python train.py --hidden_size=256 --n_experts=96 --experts_per_token=4 --d_shared_expert=256 --hidden_act="swiglu" --moe_layers=[1, 2, 3, 4, 5, 6, 7, 8, 9, 10, 11] --normalize_top_k=true --norm="rmsnorm" --beta1=0.95 --beta2=0.98 --train_tokens=289400000 --max_steps=4416 --dataset="wikipedia_en"
Below are experts of layer 8 (counted from 0) of a mixture-of-experts language model. Rows are named router (the router's row for the expert), gate (a neuron's input weights, with its number), up (a neuron's input weights, with its number) and show model dimensions 0-255. Each number is 500 + 50 x the weight over its row's rms, rounded and kept within 0 to 999. Numbers have three digits each.
After each expert's rows: a language model's description of what the expert responds to. This comes from a sample of Wikipedia text that the model never trained on.

# expert 25
router:446547528440558412580585491461508415527509543486540500487485431426540527582450507423517543624529559466420547512637498512533482475404410539502557503480501482517593414450468527467482520494492535476457483455538430558477554536466575543481537534506534500534494453501516487583608631488508491649497548535407434475468535360494543528523520560502491509447578461489605455542506528511524522540557530432518468473537482493482510532555500577460544495453434504518501481521557482508576520540521464500495531441566530486515550472516527498480480517407509541504547501480456523494442530551456574463578357545460440555474463509558521547480537445565560524543516549565515548441602430550570431391386442473455433485427421507479515466462527555453469548397509404411542515508450430519545486505544521
gate0:470513550471539465531444485495566452519448597461485588497445544421473523501489473466476474503484465486519476472558471543450563488474498524515523521526478479470598502597479461532597506528515556537528434598438478575548476499505502527484507555480527467513443496511497502454493482537435458537467554453351545455484526482600516378573488528496501462504520565434568537567481540467523438486489526480518379537546424437519521459572564487496419611492524503477618408474485561574510564428460461535528489459479496443519518405512412429439503566498466449472653514541584435478464534568501398435580537516483473525594500509554490520552482482461552491509499529476503479422472402627422432616527445586518477533534567383468502449498515547480493542485521452540533547520612422397561513541513430
up0:497574573554542488543461537535563508515546527553580455436451498435501417462516479475535465525494459542500499512502482527546401502560486572533426494525458488409483449468489468520521544428464461567481609545452350456480532526462488524469490495543512411523466517507558488476557558488648446585482548472470561522437498449615493536393441519454525518514543554449518552565484533549398400483516517557505464455436468467567437483509512499458583555493544452547501406462455531460559459526536472519465527482476572468470583448383454433400504549496585586441576531484565504488385496554506549581574504456541526531484498513530440512501483568510505609524564466508497481409435428488554479473481462465498470509483452513594560404523577565406414418518558440497528595486502460458442468436532483
Description: Table header words

# expert 61
router:528438502466496546589537504441569493620544479450508483531481500415496414552474520451636635551593468540517512462560579590561456516489501461543547495479627524488578403500521442483477560526470498398484488474565487459585464485472552582457502538477536535549458476500536457580556541542458561512513425521505412493449554453512459484430495481500502501503426498428570400553448467577528574517505508445471486490469536550446486504573505488510604553538478488540437512431539515574541563509493501407573464425455410450523503521513467431553487528529613526459593487439514554493475496451445531455557409475418510505498553474523480575485563434562476423430479466602582527511615553476541532430470489454491558508498548564493508519456580506453505536563470537449506609477516461482619505449514510
gate0:492515408558419518499509510446535561552496443474484478439501547372581497440509469498569452576411496526460534452458542561500572544492420583399411465550433485542608381498483468546456531521493459448455495397468499489592584492522441520504483504449435556518578518549468505441512511495438539440397435418437440497504520539533530545569544506466454569477481498490505500536525497520467418503481480535496448570477402536546506610508425523500547464548502458520462457456466467519437519481433590498634550595535524487535543402465509488544590582462517509483587432589544547594480415518407546447514490452432501593497579455503484550439598549502466469481498552420499560447536484497481474556523471549483514546596541477495415552517528517509487507465533488509527592580526381541498515494514522
up0:486501590514584483575513429455520414522498516502427512470514427498541560411525475502528488662489462606600521532506437440510418516446539495511553538542495414560366526497437435404418484610454554502481544511356529438584484540507484483484596444469469510507612531442596484622531515474527586508477483566457512498508510498495467438503476453579529471454455521533561548484517539541510516517469432534455532426501496511476508456484422583541488582552526556502550487558529429431514473559428469463491449472487412454537547448440486577462442433509478599468470479492555507429584490500459391631487496500469498549465544536484529478583538439537489502475457564533541456456493484467556569545498546478514502533495457544474445514504475491419576457426518458544429489524543538628455449504522488
Description: Plural noun endings

# expert 32
router:516504614390545490521574424448497499537509505522439439581528463467466442539441456508523639591454487575423474548498451483451497430441331475409465535446545511549514499492467500425458478512446550444481531501554443566503520494416506526481484488486448557468543538492485362619604597535534620558483479499398472475454493502568513534373507545500444490498430460443561487516500448500534535498542531432545461469434487492600482459547436585601571466461431527472436483461575449528604551538553481564484413463571534489407519547511548487494516514495513504446508536505465546464446457469486559497504498555458516514595454511598503597429506499527539415523430476550548493529493512569465466469456489487495486523448485580490512441488516522486553506504516527425549475508581485466621463531479509
gate1:422566482520463549493498502520467505535487589521442444536495550434488556445540507574585546658521454545521537541526520534520491481402352447459513478394509561498563521467498500497502544674537493590513491513558463551513547491432536418495456473513449437466514495482469504424453498457553451554482484526479414477418466446518607555524435616550486455510399473530562513481420487399524494543493521455564464484486504486552505531501513534504555501543457601485513500528575466465590534518452513557530472489573434523457452498498564444558568491502487478567447607574479524467483506438496538445547449475484459451474591508456527512482507487566486499497606437566537566582539477506524409460502465564481474494576442496424570617520451429527403348475465507464450549489478548472547454459485549
up1:608398546539608544526413529530468503502467555541549421411519465549497524494474473445530511419436536453568613454538510517584512533452477479508460520436442548480489539553558506498425407463600411495489478492525525461501606485473542508514499519488487469457492489578484523407559501522449514484424500462480415464475459496490528537439479463577468530489485495487478546597484476439495540494528473525474456506483538550488542464538557580464514502509435405446508495470508469537438491503460515456424484502593571347541479520535490568529447408493432571422614637571563569524460448539561479564565576402551490542502534455488501491581463518433488498482412541467494505531468496406508500479466535544542507486566329514401462583434517496501486486481554502412512448448477492404438454418558483
Description: First-name and place endings

# expert 47
router:544459461401572529477598521441551537501437520445505431639497438465515541505506446508520508488554583563436539593546541510535478412504367491577493512496471498540582430526394485432476446469394439481427519493482505537514352549477509437424537464503462515555511534422529464502557499526487595570417500503410429538461462445551421430485578492542498499509486575524533519580560466583549486491534500501531511451461477490630465457559398533615522556457485503524396451425513431543571526474513519498529494434455450439484569494448492421471458517451551502432538484502484564466507468424389536506554571533458556482458475459554545564484594505491556493552568540519495550496501461616509489495492506536472409489454509624484458531512525492475533512506446460504506495515541471416566464441532530
gate3:474446473458528483482514547516506604517486478507478549499432524515510530515597458427598450370543439452487403471421626564461565414530508489577482412464420404529550503491520467464518481536538395414434515488496469475479565513540535522454497471521477540554455538577496461502494604462507465588437539422441503447510480566477508529481470378497522563579438464533514498520588478494520414565611446570468549499547433450486461516442440521541470532491449497593572470555455433514481468557481436554550493473464432506586583497451514506519557462586464474497489579497535496525432507532485483443456479512581469534544465616515501485575441481518479568477442443453466472508605601503401440420521513506515410541521447539534516460557463511505464427424531517519491479564535462599489466393497423
up3:543523570476393416480511506589520515530417416461463489579491572473433543471542490505492563471503526543520438468497522498557528481534521466441461461494404527375515453448515462479542552604480544446498447422545543521401497528565594407508523478566456452464391484554454566451543543540597501469489491422595484524597474486469469498494506487522477502568417442408418551436507435492544458446434485430532385377558486612570505496447561439528543421450477501508513426546484442475502511562444562528512462478493493541523410534520613465465430552478479501545528531514510603509454460636550433488471546437552510467459433534518446429470482459485485467579484434468512532514477531597508496562434517526460402533487406536503489508508512480442442518484536542480582520496518476412491468472499405
Description: Foreign word endings

# expert 51
router:572504598544570503530602493459540449522515501434467439469543510440552515497473405494550591498532537561511486514621485564503523514444438455511485557454538532608532379461474464489500476478466572489447509460510522494520531538477538552438482486473488557514453485498529382621567490510485500536511536543484535609431567383582521447467577526534532530466488421511559409503585491627616486529518545434436523511566554522501592520551495545514512487449460510524468493463526520523624484523567459519556510437531449494471496518488517492521504495469505511371535509456423464475503531427466485461602444555456561519550528514532421593522548407533549536493514547573537481426550460473533477421460609496510440566431421598433418553502602490438559453535525487427481433522489434531526493553456533
gate0:484528554581522530542472526611490430396478501582482486540504549489481552465535536537531507566561590474480563470553498537586530485453458416449560499449501498558552568367553495568499506442602584478369507474571535419382570606506582487515382461478490488501408447504558484487550552575467481532531608478570526590474515465488463587427422528501559523535548430423482442548513424556579567514495457495563446440470357435496454510551529534518480504518449550540524584462556478531547491533476497600481547450524451475468425486532512526504529455526526499487596458600514524471513535555523549473446518530505537463644511493423404564465587470534472553491489480530510473483567509457510568559439558493514518492504493482509457524420533517528528514528541529443463453494437485455436524548485461
up0:536609543454521517435509560507525444510448447506583513436513473519449573437551557535514630448513490485488521510396456554466506532552488518401474445460492501512415556469527515501470420497570484495509506504582532636434523549493563411527449453489546527434546502561439561482501475444381516615491538510477540515484403508531473418455596577500450567488494489508563540440509579506443504471420492475522522404532443418431494446524590547542547539499496494410559501551517500469515495496432468565427488580546526421502487494526534485435420506555517510450548511423495470564546467549518389504583467383482548437564458473436520536545467556487535550560474452458426488613453478505484460565572522540465551425484603609535445473515593541496564472510525517493531425430527401500496451492517483
Description: Adjective-forming endings

# expert 24
router:492488607452570546512486496489530408519481496482458478569501477451420494564444510560528524565512534523475466552543543503478457423449381441457529580556430552495550441489485491442431495469462447461492470503444377589579512476452541559449493485545432549509516568430528393537493544494510522549395464525546476455486542461495456465406430481516416543497541513543558425525411498488531566463560552488577527503506497498553418476512434617586517543423445488488478492406542502505556525518562505532506409439433433522494535523570496443425471447451516533510536502458542567403444465394494564388485476501468491549617559442573477573433568518540557496514469433598550560483432506585552471449483518464474432467603522510518494537569518539524535541448517553445550526524586450454547513540444588
gate3:442449470505425497496390701512498383392506485495418465462464531424504539433428380508481599452500442541514488470487458529498501496500493425487519518476501550547567513475486509433558496521517550562528546428455510436476531425555456403506502503574516525471523578575442477548509603537479482483463636508539510499532549539405416465442514436541537454436465461453516535555501570482514447440504459500565532510465491527461463508509523653537429416479462410555507503431547461466544501465540574560497464467509513491555419463435484445510453510484439485483506467470498487579496590531492533464455484558429541562580490487475519531561376498537488540561443518447480456533432485497616520462526459431575522479476505476366593476465497557475459522580500441543467409433534527534516459497488504
up3:528481545472493470476483510448523475591506536504447595531532480447579475483490447487457567506517406479439492518426446466543575580470518463492469508498530596441528461574513475580464604447500490527514551547500491496514458569542477514481361485390557526511531471547435571592467482440380493485507513500414432495536533498413531569552459423508453373485534547482588464528437444522537534439511526481482472648519468512544494573497502509531436532462606483457577497464533474507560459628502471455382529535535565546484564486547525578560427533477493492483560486589559494482524522456518480447593380501469544500519478561544462549544447499570491539534523455502416569497482453435517585597513444488544513415476462503536537463472455413580462512454459650490486497448548547485568486539558526
Description: Foreign name word pieces

# expert 39
router:518494508409527570575513386532444523415395401520467480596463376474510438532486493578521545579541535489431498544523549506435472448431434473502469583490492452512535517451491515512451596497433524454483410486443493532607430435515530500484560459493393551519498517447502400529524519494486568533468484484444441443519513461536487406406514551511491567496536516521519421594471555578476519488444550507644486526444450489519521403616423566556521547441479532483447553457563461526530514578562440511484473447559430455449510561464519425442482420563518434394502507473513533468513436518539536442492512505470609483484569397556504587514500477581519506416590519541521520503526489599519527517446497526506474416534421586486552437530524437539497449475496472522549537490500438531564529541502552
gate6:479492441395510506538582555434490493447445483524609542526427476589577476514518551575435572460535516557441475498536511556374486426543467451442457495571531563470413481461451536493445435504474455450544411560527514453432517457537507471375412505452481490506428493502439508584541422467465502523457488570517431532551461523521600496525508521438533485515503463546435465543435535421556493444457551486485490524542479523462573467550567533477548508453489421488486504547628457393445548537500519518514595407509416424372452459480532456527560496496442489535604557451576505547522597498501585445467521562493452507514505444478534482512506502532484417479465496564576526518457555664447466545438508512565412510559543617493528514498535533495437458501487506497500466447487498487521459420409441
up6:503460504470535597493515515515444560530590486442519532446468532502564480512487539509391483448513569568544595542532505546519454498422517600530445475532452463455470515379450474528500421554447479405609579478544514510515548466460475592478487428594548508478471584540440531549505567485451469491420579554474493457478572510483487579583523453441498397471487544526475561457561518553507437583522496488473568502528531472430627467439445546524376592463470475522497552470552492444498496505541443467445519585478525451564504546540435521553583560508535433535526486463661456511521470499524392547446533443448459535503538490584537428468452547505521480558555492566474549560475481496530587675464484565520495500462451440508580508571509529493456478511480535445443574515448538514493473527520584
Description: Name syllables, credit colons

# expert 5
router:456635531432524518465564555479502448364493545477425539492460485530497391505438534468532466505575506521471407529562558489459417465499505383563578452404498553526496427444511565509582454510400504497487495505484470404545570561544554509446549513493475476554566557544562477532495583494451546488517524550493447613425489525449463470529556484515512513410511583434445514561393580532515527536543592491480530422533530478585438448558456483503487553429420567439406471500504483449512542471517473457501414480460460455413462547477492459381513503422553493477514546378486480421452472540508481492562529514439503524482562456523414501475627473583562486474556560513621481452491481502470442578471542467597510542469422514433525474545499482565490556540479526500508494514516518471472528481437583
gate0:495550515424503448401524412432539589504384639457407571520483523408494426457471555520479457495453545616484449571504526484401475518481495472515539483526489544530571499444561593439487545575426481550494510485574495491484525546497405515549513583534535428422437455432425531467474542486507557471490532472451458450421560549509535502476524492443582555479459488423542478494465430464536466463451625416384523452478410473524506442473484589484456419554496549513411499470480450548479631458509529509613525531533505503478462514572553455423506499455562460526593468533451472530535478496534505484493525405483531516531542499414485510527531492511536564555536505480541421456519539564545498521506557468542534485556492497547431498449526521485554446555598574517537525443427475387467483512376433
up0:409545505549549569513499513515527528428540578458430563476515485522487512577471487603469435531551489446425570537540529440471372464485586483475423511519451519554500537461477495557470518522460537544461522631575492510563541498543514510490428429470443562455588482561607550585521525479543477494516477425510514449537460456498464437515464529526464461406578508510543511516541568492490584525519519531492529482505528461523376447494535515539556543528400570542449552510496517497391440452377412461539586489486593450548513623512506513445490449409562513523475545563551501468471563476502500570396549549498511562490560517433485502509472528533563550508426538480590390497489461546397504592459540511444475541564483616519542514431547450456457439569493503524477446525571540570551591516561541
Description: Dates and numerals